From a checkpoint of a small mixture-of-experts model trained on Wikipedia: 112M parameters.
Below are experts of layer 3 (counted from 0) of a mixture-of-experts language model. Rows are named router (the router's row for the expert), gate (a neuron's input weights, with its number), up (a neuron's input weights, with its number), down (a neuron's output weights, with its number) and show model dimensions 480-519. Each number is 128 + 32 x the weight over its row's rms, rounded and kept within 0 to 255. Numbers have three digits each.
After each expert's rows: "comes after" lists some tokens at least twice as common just before its tokens as in all text. This comes from a sample of Wikipedia text that the model never trained on. Tokens count by the router's weight.

# expert 9
router:144117092147147118173094151068140138114135117153064134148199159085149164150131106127077127114154123180094080173092112129
gate0:128166168067102124121100160111167143101109139201120096175136162114167154142128088080134111085097123125170115123119145150
up0:155104148178061148162187144185142100132132106114145078188144109120153104103123171136161106155164130114170090111121120106
down0:183182125174174077094112141113146142147153120125113073172109138129104173070100076156186137111116085176159143108147167145
gate1:136129114107104132156072137145110095108196171183140148115122113104088019078115107111007083085118182101158152175117143130
up1:154129162154129167116151148157114144159149136165140138087145130119097125096141146156086095139152142095126181189084078145
down1:103164143071148121088162116128165156116141091130144084096095183115127163119142107123168121142149113103106108106225121079
gate2:142095092164159064148177119117164055106108082121111119157191188124104095101116133106086131082144067155066127158148156091
up2:079170166108152135107189189132164182126112208162088163142155134157107148131176161148100100160115094117131153095137142114
down2:101088153124112181173159188154123136090149106162093140165185108120107104109143183124133104122109140083107133122087149123
gate3:160146087111128083068138176075206103078126110140106097169139091117165145117080119106143144048182134151122098221144107136
up3:116184132164109171087146066146107109089214173196140181108121105154049140114130104134112108147063046115112171116129135074
down3:109144179157126157165085126162154154103121099117069114098137119097059082123175170141143083129138121147163144087122119156
gate4:112139145096140155156133132048166136102207154093182140149148119086131104136096165120153171137097086121141128064161145135
up4:112132110214184127086065080126086099116158123150103163145107172125098165141103135086041126122130107160131066129141149136
down4:172031118101110100158137108112117139119170111153114158080097168148095140134133091163104121153136123106169108099094128126
gate5:151104156069062070156131158163147156086137147093156166115148168124116103139122130143096158167146125146151136176183163126
up5:140148169118106185149145173121135119103140168112183094077079115188106147140078212088088152107129102082098156191142160114
down5:109207136107111090165120115107100151095112088110160135130116143141110094047115160167139168113158149082087157109153185077
gate6:125113161098092099096128142124112166119073162197161158110137025126135175179150149104121135126153180160147100121183161088
up6:083170136154096128099149094134172093132145103110082137152166178163117132134126107175158101108121087128128177142121131130
down6:086085114096144083055192153163125136165095143077199148120082170150091111116132081147102101140170171143133109175114159063
gate7:074115126110128116119184142116121173091069139120131098157146132136177160080094131149136090114136112106079126118160141149
up7:137115155179121158120140149138134130120132151087151089128117109132052119151124175105149112130134153159135216147114160190
down7:114157091141125176115143104143161096143084129091166130112124148131149078164172089155104073157101121117116128110141170169
gate8:137081124118149111196153170108088116158071127163169123203139156128147142151093132096145087131154176188131136112095079138
up8:119106144177116138177122125150053155149104192109130159145107130140126160175134128104067176093139177141091122072097115118
down8:094125123129093109065124115081152142087120121135126128154139131112117115183157147087162124129134114151117153119121153066
gate9:205156146146179112138167121168138090090131121153124161110149130164157088093189149135085053137155095104155120145127130111
up9:117199151135143060119106197076133142149159149078152131197120141055041148156143075167180132126120156146172104117130136119
down9:133149131147116086075159147118194125140152079162173162106151151134161133146089114098175067096125147115099147151147146072
gate10:124061102119134108096076148154093158131057169125107083200117159084158142145146141121120169138084215120135125123109114134
up10:157171146164173109177138090157150122096078124161184162061101170141117124094093155113100121189170150123171127122137111220
down10:063107162099197106101122078140128143123110158117152122157151162127105107122086093107136140091124165179161117127163097094
gate11:159087193103142114210142159107082116117137220168141124165107100113149164085104148123068157133190036130094061128148127090
up11:126112101087153118099054169120096122154171133144160136168134090102091152121124149125097144145103080202070128089147081133
down11:120144096098108134166142151107132139138135111139130106140115138158131147083182132111133141105168122136117107117204150148
gate12:134146136135079164154100087147193097122146107141097154131127098128165085199140144138177134088169162168131080128157125133
up12:079129127097104164146137079167116134147055124157121173112085136114232127114155106137118136122111130032149100131159064089
down12:098058138122200173175086152114167145124118139106109107097127104119150074175123043144142145073131144117130064132087115170
gate13:102126085181128131103071127129121145179098069138136109191147176076182105115124149051110075136110130125212167073163107134
up13:118129140139112128137137157114166161122166118127115113159191111026056129152164123125097074184143092154102125092106138165
down13:131180132120127181052136094069160110209166116092164122161099174090056082114134121124127154048106094114183159131076158092
comes after: "\n", "-", " (", "|", " \"", "W"

# expert 12
router:154137153156166133171095141095139128114146146129135139133128131107160149157117140111087156123192113127096148133088118170
gate0:128158135113139112121169158085111172161097103092115119144165148143100139148165114134138096119089146139116141153131116146
up0:187145123147108119143142132157139170104094173113148102164071118158113201195138118165075146135112128146167103163088134137
down0:117201134104148140090115158134159149115028166199130124185140127145174100167146106120108153111168151140141082152112092130
gate1:122103092116113054106087179097069179097125129125123121138208139075172119146180127162103104153060135140113102150130160165
up1:151139111140104153202222107120145113132138166152136099081145110108147096094138127114159163149094131140076106139153160143
down1:150146123093144161170111145121119128053122203081122143108129118139150126108095119128077119145174105157139135075056117148
gate2:120163104117184106126172179101134062118191144159165112146120088063176078094128092149131125160135091147121107124105116123
up2:119131080137148150115160028149138120108159101121078118162108123169090096120144123101090163175199152146148137131090131141
down2:156190126152127191119092154053148159067123126096130088071125116186109155098119156107081131073076165096102139103131125158
gate3:103184104114115057106144092073151117147111106125170130102191136183093165111078146135112119147142111103168189112156138120
up3:128125086101114125130126166145131112167164139110170081164091113146174142152151180135137157149100154090130137130139126154
down3:133130070130110142153128109117092111131156067111139110102123163165060155112129135142128130157175129104138146113070122147
gate4:117133082121084126122081209169151125181130112154137127117117141092161101128120085067150133126142121165144071152138149128
up4:082095139122112113132156210119147125128181134133203142128120147101159089114127114150105175162231118136114164215135128135
down4:160132114140167096108106156105154119175161098088134155139107089072089132144115105138170193097132157136131141152142159102
gate5:170180094114183127095097138092132143094082121072145104091124123111141143111098120124139066116073128223097110149134142154
up5:165096175165155080146109133130178133150130115115124111170119151160136127157156098177164111159120140130146101151110175093
down5:135138148191134112117151121205101117143180114130243093098189161118165126199158132080114115090110148109082096191088134102
gate6:089153164117130108165071112141128141076114172129106139124172108078224138094158179116160126100102142083125095156098170100
up6:125135066207182087136114086140114123152106139176088100152122089103152114105109100196071152145160137114066158157160110159
down6:143158147095133133097118119179112113112125173125138184159138096142168086133151156163128160111084123140156098128147170172
gate7:184055119148123116171112211084133119126094073180113134128175176174064121101113110088105156153113115098162123108166129149
up7:156179103133074158133141131114095048156154132115134158085103136096136122128122170125110079088141106126173088149104177092
down7:135185162153219062140086123131140118127136123151126103186103151138115158180106136129102100101170137144116105152181199139
gate8:166091140191147137112166192130159141127117099081118107114112175150172157122137165069091174145144079126075142143106132121
up8:150137133077149113131120095105161134125148123179146099020127126109147061169210108147127106139147101103145101150142109114
down8:125158107119117129143107105136148107198133122176079107127102151175092140157110141082133121128149098093146124135171141166
gate9:085135140157115115199200140141124093150114137128095108099132104114132092120137135086165061149167098170170152150059148135
up9:102144122144130172142113127102159077145143122118107131181148146132115071146175142155214138090084182123174112146150132110
down9:119192204119124188156167120195103159161166090116154051075086117164101133094109027132145159169125157112162062110195139114
gate10:190175129158128112085145089112094132109091083053089139160162093079172129115131130162160123144108089079158089104077095167
up10:108157079108105099146151195127077115094150094114074061142106133120103142154097119123080121115111143157189079140167141128
down10:071139114136113128107144148091164167092161122122139170077073128128111127165117084161150149179147204091144168143150109190
gate11:072070134130074079100156131133156115096127123143069163146136115057184131114114117147147165124112100219125149124132119059
up11:090130130144112058095188141078131096102138115141085136157128132081158128145082112156168057062126075211071096158098156127
down11:104116173203134119113170136195124181189122105102165077152149140093075120130163076124106096154164128149159147107151145079
gate12:099167160114135161098157107076090174129129122157155140116146104132172120097193165188138078096056076161112167116107140123
up12:078096055126104140140102131145126123115145138173081146124190079136172090144054109157120142169144158095095075123167150151
down12:055130082115190160155095150190123141085105111149101144104134160175137142077125145113136128148151140113058083150077153119
gate13:062151138141081097179089175115112126131114162093133158151120135168121137136119180174121132154163161138166153146103148134
up13:146124122121098167199125125107131158158166167132201146133084065107174161109119144157134112131139110126035172167122117138
down13:153106129131080111146100134137158138103135098132120146117149114143134202098112177074150226121129090074094060127101155137
comes after: " |", " ", " 0", " 1", " 2", " 3"

# expert 2
router:183162110157146154139095138130118129132121138128106118144144135108151140134121137115067151123204142125119141148145116139
gate0:101092096163097126112141116096103142205143103124130175107127136085173108117136136143162090119167135205141130185162070188
up0:165124156143138147122145108065091101204129103142164165139143172076153103138159122144157092115148179208190059151121127145
down0:163155109121161134117191117099070161145112108129101115162191174126091101130173095085106077140102087188143066083170156184
gate1:100123070146089126195186124106151112179092187152194129130135150063100163152132133099112122120147127070157148105129134179
up1:174187080116131185121141124136162164158064127134103141090107122128117127113115111142126064145162050174097139123137134144
down1:171124160117123110032163143112048132065131185135094103159129097194067107140179125116138098105173109151119141114141111148
gate2:168166151141138084171199115155101194089079173178151076128135094148165063153154158125117107082068057127167185080124111088
up2:120137146111077097182108061131076137097163072119149094168187146154122205135142157117142127164109124150196167132148158089
down2:150075098157113144088090137150137109151053120147173161131149157093198150139101084069110145124089125123084170095102070057
gate3:125093061099081108143070104085111180143129087141085046100174147092178125166091142129187091089063162125163200119157079112
up3:120107141135129147087120142127168076114137176126143117119103105130106167127136186155195149111156166132177081170091155089
down3:133128136140193123115118164122134169108129202131166156115114108149145128061116144108172102168053126171084159117131050125
gate4:105080102157094117187190122121100108060084138105123102117143138137106143103097133130176128076097125173122124167116158133
up4:124149092126162158179155138144170112141183116186184107105159138114125124094143143126118075147154212217148169153130130165
down4:124164124160106186123125115108111130075088091098149085181157131143162120205155091133058071185131175169104163096173104132
gate5:109118149110165103158120132112228130180128127123114155133168112128080069108128087103163159061096156145117109155070115122
up5:097119057116080130162097104140146094129123117193162095165116175101098139133091218105141146148064195120195171122097185139
down5:075163112131112105076129083105196109114085103120132160075115200163114172108137129154068087133104145134154085133080122128
gate6:113132201171120097078175107141121154092157130127130144150148138098111114118121132178109142122126068134074135119103082109
up6:123082142137127118068083111117133128141135071117100151113127157103077169137142138118187095121168100185117202174130148151
down6:129142189107087188165176159118087124138190158120172111153116077198128108081174050184111114171163104104075064190090122127
gate7:130172172102139160096130127161163079128084112126155130173149089114146140116107145110103131101126111120162124105099076159
up7:093172114077157114153162090115137116127143153122139178125176177140159122147120158106106135099157149130167176124146125116
down7:131146170140102114069142137176092063163137064099204162084139099188160123143163047124162109150136138121108181182092123127
gate8:138119177077096135133110086119135108089140105192146126090125131116089114148137078129089117064115077147123108126168188134
up8:149155067083157114140000088163115075112154129171124136137108163089106155133102139147178121089132134105124072107190136084
down8:054198076132166138130106080163097097125126183158112100113118077120136088165027146172159141127150167123127188143068177151
gate9:100165102122095082105134120109152115097092181169167138159164184123153190173101116077108122102127153153192124139132173121
up9:146128111124098092155162138152122146163156135132112125090200158144111139110097144106124165122085116106131146107143100154
down9:127120106114173070106117117168095139143170125139069105138100099117086154108077102127105119141121073172199088148081168099
gate10:138115208144106169107183171126188108098103115177103169116095134117126102146114115160073151106140086221145185154140133167
up10:091121121096123137111117103106127113130150192088144127107131123145139164083132197163158163116125129123123146101062157073
down10:104169131106183129157098122095102111108112137051118129104151124145136138117112125115112170110147174194076144152178161098
gate11:068127134141140061103094116140154072189126091135161112131163123148114164171061189096176136110101165084125161138125134142
up11:147170126119115154121132098116098108106159119084141168074123146125085122089114199131160130158084160030081155098114112162
down11:108077120161144201195122123122139117141213114151153090145125091088146129124153126111149119136094175132132132087126099101
gate12:166145025107099103171128111097123141115130103187099085078137125109192088155140069124126145143095117178127078127139112144
up12:115138171081153127170171172111129154153127147162107106179185138124149046096172131146184139134068165162134172145124139142
down12:140134130096119157121230175132157069159133112086129091157128206138125164069187078127062154125201168087142104195140124163
gate13:144136105190118164094104155152112118144081033158128125139154125059110099117135136142140150124154160126144178133086136100
up13:135114144075137145126076177112136142155181176076077179086059154116118118144133146128065114146187159119076150120160115178
down13:076174144116141146140148131153100080200190119108137110136080094136068144111110129106159145063143105179152133137152138146
comes after: " |", ".", ")", "|", "\"", " It"

# expert 17
router:173138138181152141178110117093127105126152150120103163137142126100138162148119116121077168129193114119092119148089100196
gate0:113069108068154196156166131116158139154059106136075141113132170145194166130129158122127164133120124115086114088187118117
up0:098095111123140132101143088129156127116139123141104113126143100103100126060165132130132086146133132190063119172142094152
down0:148165119113089136090119067125149172129141104066185084116130065142086174154139095121142068183067146147089147129080129127
gate1:130131152116127103140098145144138152118153085093098134111145110068181182170119072135134163137098169168097085119190073127
up1:130124095131223121098103090124167135137141143087079139104120165168105122086147119076139095128111096103131215120106127151
down1:137132173110164148140154132196128121113145108137147114112143175099119102112058179125130179160113122188186162164122196115
gate2:144168128182081192120045102136108067161106115189119184143126139164194139164087126111134102128148119142158090151107142168
up2:159172097108097144120175198208111148165130198091145111127113105129087125133147109134100138094089115154157140142190137092
down2:125097112077035157117090115127124106113144160141114195134088142147127093092163113108101076130112138142173142121183177080
gate3:115114125198135135115159125129199099178099115164133136158157128093099110166177153169151162138065093055114198140149114159
up3:156150067076101173193067199165118154133098123102137116118138124180169077114173122121079129107192114138115096134091169127
down3:112140122177121106142087130082100122156107101134098106173172142155102117179140121162062103155115144168156131135120079144
gate4:123168107065125070103100072123131073107117070165128108134132135100133185103090131181134149168137070152112108089163095140
up4:118151159171127094104211172170116120153159122145172102185149141123123106060109100076091115090087133126134107150140129157
down4:087089175094149114105134131132082153072163141085142215150141132113138166097093133172099202159132127163124128130096114111
gate5:150110070145093136102169162099085093115081078137169119103094154157191169142139082096143106138156140076165133059131127160
up5:116144154100097150163070107103162106065135179119133095098144119095104128122145133047132146143152145050148194146119134125
down5:105105071105166187160150134102118190154154133111094068130097187101141174187154132123125175129166070124086151164185085170
gate6:132128144184149117183105148098141045110088105073150154142133099100149131172081148070137128135102137148137178065160079212
up6:152071121185182161108127139100108164172138079181131118139145224129131037151130122160142128132086123090090141121132152138
down6:147132104082117127123108142166142130123101139107137139148137135101128154064105065115134232135106122099133081174106120170
gate7:136203085114132164169109159068182100124134087166166135159167142064170118142153066132097139153142137092116156137118144168
up7:097113160157094130123101122140147193166123135183081177135123129130131100172089108147104122100161080125119131170172140153
down7:152144138101124121139175178080144143137113176154203138142160176143145158072145108074087147105131178108110088115140133121
gate8:100123159106135129116128125097126117084164071080039130123126149110128190124142151114110183134102147147140095148172136141
up8:132027142122184107093109094124102123125163114165077129148153134107175118124174131067164125131158155149103057142125150122
down8:083121131129149141069136078146144116097123052142116131141168098071160190113157111089117072135121206108129063100120118153
gate9:132096130118188107167066152113179134170098131119158140176117123118171141086146200131120142153114142086126108132137129128
up9:120183166125062114093087105109164161119113114097142145147114095168160141130158220070193085130140169125132107104111111131
down9:079139119073203081136109163112110130123123179115160156087130142160151125162132174151064146177155157131085133170168150134
gate10:135148122154086110140099161051078139179053125104116155120150116071134079147111098150159152129126141164118148128145153124
up10:089068119142123177087104128149114102171127114164137118131114140136103135150144107168125158160141151142109139165110081098
down10:095136083115139154145131178116147153132109117172126140164069150164128116139185099159110117173154131133128097089106127099
gate11:156162122160051094138115123127161143156180142032118128144129121074152152049114103089136135099183129107150105138142162139
up11:125094185127072160153167103121080076132145097075117166136125063133118145147112187171120115089121102119131192101105121189
down11:151131115124099088083182124167137093103125097095148084089157179119074114101096161106127147141090104155130136164128127113
gate12:133120027123138156097139133124131123144057099111104072192191115125095122151102129120085074143102098148124148098143176098
up12:152144097085143139159117117118163099148097151180172070139149123094134108098156067155096147028127138115119104134034118185
down12:067083064201092166095066071146123164170142101145042152132142123137097130092159171110156132142133067163110122121091093082
gate13:150056141143155102109118167147100102147105125134114101140126100118119089141166169142146206162122227108182150119097188145
up13:160128101201124131109108139118183123132135094123109150162089119169176140151158075106146127109137100142089122152197124133
down13:082127109075119161133206130149162095120182112078067163116112188105125156096110120082106195111123072135146153150139120200
comes after: " |", ";", " as", " with", " one", " Yes"

# expert 11
router:146164110137109159137142145079123123132103103135123163172149128093189107140093126081138072101131102088140163178168131168
gate0:093098080039079097159151098114143121200119117175144121116113110090131160114106089164121102159115123135132136154126116120
up0:110151139119110066138143104103136104150117165142113189114180141103181116146170116092112160072092108138114110111068145103
down0:139134108189086102104127134101051175140122139100133154104100144175128133140100125144113149149204121143108092112174187118
gate1:115119176178100158134075114118126186048108150098217161106179131162208152119160093119145142141145088162155131086144105098
up1:111138114216151079104130130104130138059162132151100099080168190157119095152100130111199152120151142061119123204121151128
down1:027167144112129097159126112124143156084170082016108140198205170101141077152126114097163131103152102111164143128165166152
gate2:055171111170155113091143151108102118167100117197187078142186124081121138175093072178120124105174170186159136127148087113
up2:157171132152087178139078149158098140136133145150155134095109175132097127109080168205126147146115093076158109124216176128
down2:095091188120083215186123071121139132170095158169120143110121106123140090108119157132140181152137145122128120098159095087
gate3:103161171120089116121083083109143111148100129161117109245159124098139122153144091116160119092105120114116133100166149175
up3:175145169085209123172185136114091170193120160123160119140102129145115139130117147127097130099118145118166069092106137156
down3:188085100104112141109116125144101116161117131123101134134152099183060092098105127147146138149136081104163107137131106126
gate4:132175131185149121114093138078157151090082091113091095108113154083122211180149128137164174068136167135118124132102086137
up4:093124067176110171109098139113117131129045112130071083097098177138112165146127140108189148093134155108050158181141125171
down4:066119088183139187118097088121095149111119095112124097116126119094093132159143141056188143099092131129139187166151160169
gate5:126116131130103153118105111106095080152072101190158144102167147077130140193113097078122132100163156032154115171147164109
up5:103129129122151107138179143126134110149131135144113167128122178117116106126161089116126151082108119158113097142107071085
down5:144129091092108164143127155130053108079133090119041152182125118141144106152094124112103108161151154180109135178136087094
gate6:148090085145087157156127121136155112098083076189145092148186123115176166085095173148119182130138159097129110168173100059
up6:099115143161181089069119116189087116129127095096127143091072115144146086169173159127158198119149078163150092133148140157
down6:134116089119164124100066110110094126168134126088177141145119097151128101159130148121147131114138124091110059139121106150
gate7:070174156112119139117105160113104143161152129102116120132119059155185206140127088158081105133134122096202092144128079189
up7:088091117141103133133155126170135145169146097102113125143076128182122073095136177143112116132141112156176111127143097138
down7:077151105173105142140105164068188136112129094114098146090113108143199143128110204149135145157103148162156135108122103145
gate8:176100168119167083159195140088126146103119146119143145126147137154191086147086144095128124144171148108135196141134159114
up8:164103115113154145144083113054068150076058134120122129089103164061082079139158104137115121154152104064115121144119077132
down8:163089162130112127132159122090174143128175107112135140147151139100093190106068191146073101212176110136144220156177156155
gate9:195100156127113101165138128193139112173208084110200129108094118109124154121138146105154113114120091115132144122160137135
up9:140132080100126125115149088124152135181139119139078127198117109145184126129102076098171058142148096143096157105147113150
down9:135103108082134140125125120125098082077163070098162171089148128122157103055148203138154142131069092168108178121145117074
gate10:143130102191094077177129108138109140150120063146171123146229115077149092151152132117141169088197052053123134152111120090
up10:134110162166153125169091110157131107136143088128139163176110135163157115074106198113135084114109087062027202110142131084
down10:105064145093077130179113134092148106151128064109153075121104134143132157095098131124126197152170069115104098129069135140
gate11:153152129078112129078166167099160160121105142077170122127060152129130089150113107094140110098141151074109141125191124092
up11:125131153168097181132126137121156180135126121154122142145131077134136141151065128088180137141098133126229122100088108125
down11:156148148108151118151126074110140162179135117109164113177125022180155136139110110100155143119146093137139099151097127159
gate12:109144123111140165135098088150136068172159159185116094124116094147154133132079096104164095133145140111180132159152145143
up12:160078120119184162153102146137149088137190102132090139185157142136117144112162167115092110142079079081096149177191096153
down12:164166195117157104119106078168144142174145081141167120154118159150184132162097158068093142101159109121141123166144160072
gate13:146049179125171134125116157108202175129070093132093140130173100115113138140095098149152130041082181094058187124096080049
up13:125118116156139185129144085134164162155095126185091111169156126082176086124127118166071102096114139065129161104155127085
down13:149111145173094171156134154151076105159093155173121116144102092083123146130181118125182137115143095109054144129099116098
comes after: " |", "|", "===", " season", " team", " Cup"

# expert 10
router:135144112121122098161157177070094089112146114159164163136149112077116134124143157165090136072160149127110154112082072176
gate0:115114132225051192074171109115158097126161141163142176134115122104170102160103117166103138093169070147119099131161135123
up0:131130136125146106123183109127152104127155146132095156146082081095152113196231038115157078148103108111142145174070167096
down0:145126160144115169114123119097174100112131133063113133107130095180122083127142092160119174122114129122126183106195141119
gate1:051123133159128142110101118134153113126101086137140115113120137077189135200153059147211128121098143126160061131156107085
up1:078154116143136127123096158093081180112151152131144128144170155142159122135130122163104153128126123116079106111188130092
down1:132152133160078085171094092095063126109104174095142131141159166112154126085143101146109228119097116082137114129123165093
gate2:133120060111175090145113159091124131218142061114233084115089091135085149141110150133115146095151180136253143155144119168
up2:069091128115112132120161159109140214101167088166031152156139121090186138169128112148084145162116101182129096149139122091
down2:161171099121159120122118136110126072134081156081165179167173193103112156136134049129146124097172132137139049089058152134
gate3:157146120146161085189083143085097157134114141137077173149116146087118093150140128135110137084090142178111113121171143158
up3:143176101174136131183105102139162119160128118176128148117148135126102096049134177149142126176093126158098169122136136083
down3:105138125151142145127122141164219090164069105162211122094197187144133054108157174107166123093106151106090133159105123133
gate4:117110093090123106116172122132137098085121120045098150158132150127144069135140132124146077144152077181076163111141126106
up4:089082150156146134118085123127131098101133099122164149075146114165160174133067142128143172100140161103187164115133116155
down4:134061088124170158147096079128089167173143118184178126149076077116164108176121115096122086094134131130162100108087151072
gate5:166105089137096140128110137089104122120143129093138154149064135145064141118136118147130100131148155122129171072122146134
up5:152128089165121151099146135122169122115150113117175167101121092154140166127149094119118162153153060186136153133120082118
down5:126167169160156117167146138185229107108129171123109104141141142188154158107151142169077152142114138109112078179105120138
gate6:155153137130173097099123172138133073184098151151213097077121073069133083172152150196128143126181159111141124138159077164
up6:136167124112132152099152158088177177100142167118167139105149106068165093114169090159064133176151102179095054116088147163
down6:083143097094121181153095192091112146092098103100130098097084149139155137072157088110124158099104063142171071118164117094
gate7:137132142169097179166086148135124131186120117056088101088140131075160084171157116134152106121107164109133108145095147163
up7:125102113123131094106010084119121108119087082166040180060158087106112170171148140121125165149130142064148119088144089110
down7:169117172146075112157124191056077177098095154165080162094137118131131164113125172182113186131142110099154072148094111150
gate8:136117134150194178085108140118112081121140185152160118147083108080140201133152094146168134121114106161117107101135123092
up8:083097054100166109081060098108101140124115060120069069155127082149123115139142090169096171196096168162174041152094116146
down8:108115221100099130110160087052132113126152177088090138147096148205064138118125160130135162132120090109090148168142116203
gate9:114155110141151076101060088078156137169141100150072165149100139121163136172097051175076169130162150070168098085120097073
up9:138116166196144112133115160131129152101134119073147156053111135166174052109142144135106142124163126147175163124142137115
down9:128133131103123079199128145145123161072180102057130190138159138155130121102178109131121157179135108146106134097128109074
gate10:117169081107133108071169166107132173155125158101133151132139167137167073114182175151131140175119090204165125123065135155
up10:094170218158110111118095095140084164132125115106123132079172148199167129150149133107147150208079103125079174216157133102
down10:177127161100118137131123117091120142151135131078109121085144157129155101126200135132111102090113106108137179112103133148
gate11:132151055073101131178121126133091154129125117122186168074116116126113141092177142085101093132170182132148194094127176127
up11:146116043110066163118125130114150097107145132176120117131150129138086162094091135141052070080206094184160113089114113153
down11:188125089097119114182061115100103073166092092161162098134108061186127147027130170107131121161129130156137157151134099123
gate12:151128126163119178180153143160124066173111120103064148165093158112108133123143114143113145175124093127153089094103109143
up12:083131159121162080149117156095156182103115083159170167103152132151157120097146114163130120123168201141123090164036166141
down12:106147121150124150077121122089211149139148073082105128170158166107107097109164086147124081107130109132151165177083119137
gate13:164204083118184159143098106114137143076122113151203170151148117106150102089151177149115100076146114168167128105136108124
up13:112076112210131133056134086156147048136128159052119157168114169122129179146146160166125145168128148072167050116126108102
down13:095128152080167144073161164100122200136132128087105150108152117069154109161125136129184161112131156145169191101141142072
comes after: " of", "'", " in", " to", " for", " on"

# expert 3
router:087161136145088099138179160075157108135088124173195138135186119049120092184099066164124134093151163191180098133085165132
gate0:131140126120125149148146133100167148103108119132072121185126173117119212165111095128104175090083142148148111163107128191
up0:121091108175073136175080134130219090098061135163075140146084173109095132130094102089117150150199189104140071114125183053
down0:152139116076121121099143113124107128130064127111161101134132152156116145100144145103040137115167148111151156111164151037
gate1:126079083144205113166157090125102138105080128177165108081113174116121056135095121158105089162157190151160130040064109136
up1:098131158077193144120109136118117105107178153160171118116140136088149176091116080142056083113121164103163130165129082123
down1:126095131134122116113165177125187183186159149129123089127122134106090156079101123144208159127091115152116150163034170176
gate2:138182093190158078130164130157127138141095142122122110175104127083080148169110133099148181096147141167166126128134095112
up2:082137138174086141129122174076191134182154099137094146099183133133151120150117148179095148111130101102122130132096156130
down2:162114121092122132117124111108127092107090131140129087144135138087078120122130097126076153124138080145136188090164111084
gate3:106150110079154115145141178102097092112048142116114093141160110117142124171128103127155080135098130167137146100130060131
up3:169094150125121107089164116169111110163121115160175106103175130200126090168121110120135120182168129156126121153160194115
down3:102154159085123119103144099153122102080133155137140096078108176107116125128135153118154102066096127111167128125142093113
gate4:105148114132059102121166125138138116110097099161123144149199190138136134141061117174083137077155158153143121139111148155
up4:122085088174096108131175127106187152141134066134140161127147150107120127073075168137133090141148114140161119091117116126
down4:158102143084110134149150089203143109165174164172145102096183112133179144163135097132085115119151087171168149180112048133
gate5:109170110131102155110166148181153111147112139123161130076176142108158081155118128119103148077122119139114068076101083045
up5:105117115122115142102116100154099103142141149072070147156095122090080182114151102141100115141151136133133160160108149135
down5:176133099114148116098173115134143123145180146133116119173162116157104130144141137134136130080048185213067179116133126177
gate6:078105134130147121109072134155127168120171168133172168155153073092109168134099145143117155102170100143106127076121171141
up6:065111180172094125158163142148155139135119097146127224152142070199137090074123126153113154118129145126167168154144128105
down6:132079133105142120129099150080111171156070090125106100075173154095114164102123103160116096096186080132063147084106102138
gate7:141163180126092109102121155044126123165139155125182121112188134101112191139128171122089141145122132152113114138117125110
up7:142169106135129122106091169081142123140150165148102129125146193142062077115049137154139165163129165117126118199138155143
down7:135106104093121171179112176137142134139148132115146145141172138124111041115128159153097148143124118127201117125098158104
gate8:139118131083170152104156088131175105070179199118213126103142120138125137162180132132134097031116149122163151109176085082
up8:183149105152098147144147106130093154128119149136124145111201124168147103059154168117153097069127132124060132152137130167
down8:123137145141140086120104138163111129139175125094123122118176103086055156097108129144129081093146150151119090127143133133
gate9:091132114151144134147094163126158128177115112213172148128155133177106149137110182125152094112133180114169162146134122112
up9:103115092146099169111174145139084060079152102103168057153132140129060118181096143080136126109112164142107099143144141169
down9:161113162145152161106093131187170111075123115133141141077159105107112070154090189128120211190111136125156130130081157222
gate10:101064098156162123144145218103158106132074103130148156098065154088126126096140135110116149156123133108108072168137116110
up10:148176117150133129133061109106140150157174098145065122171127111170118136092174114144057106101161083110079138179108111128
down10:135138162084141140125183180139158138184164075112110161085097165130192114099172080148160073115094107144102100199207137088
gate11:136135112143131162102125110136170160154152084089166201134131129137129153102115140115144105176128157110134149127165167137
up11:113187141108138117164133130085161192185125124128123119145142200129135123127132147171142128162147119155124145119106168209
down11:072101076110154087171107102169061158184162119139114112111098162080118100153133127136069104149138112173086092144144140071
gate12:084150144147155134108081177059130124116122102151113207167142158128168131147111174115130124131149175156115087118162152162
up12:115138101159108131067125079118122086162088137151140130125117145097094076097126137155105088161121111126102098136128113119
down12:076096063165094169116096144123135132084139174128141147155123153124182109098112135088138176153102112175120091081159158185
gate13:121152186141107147138154118064184086107132153084126126130137141095218099160109136160143166095127142168107131063151133112
up13:132120122126151151133108135174125193126091111084134113106127137189098122097207138104157094190114137056121137189124115146
down13:180122151124138111140170230127119099164076117120177134084109151127101089106137118138130174114121078115163006144110120136
comes after: "\n", "-", " ", " (", ":", " \""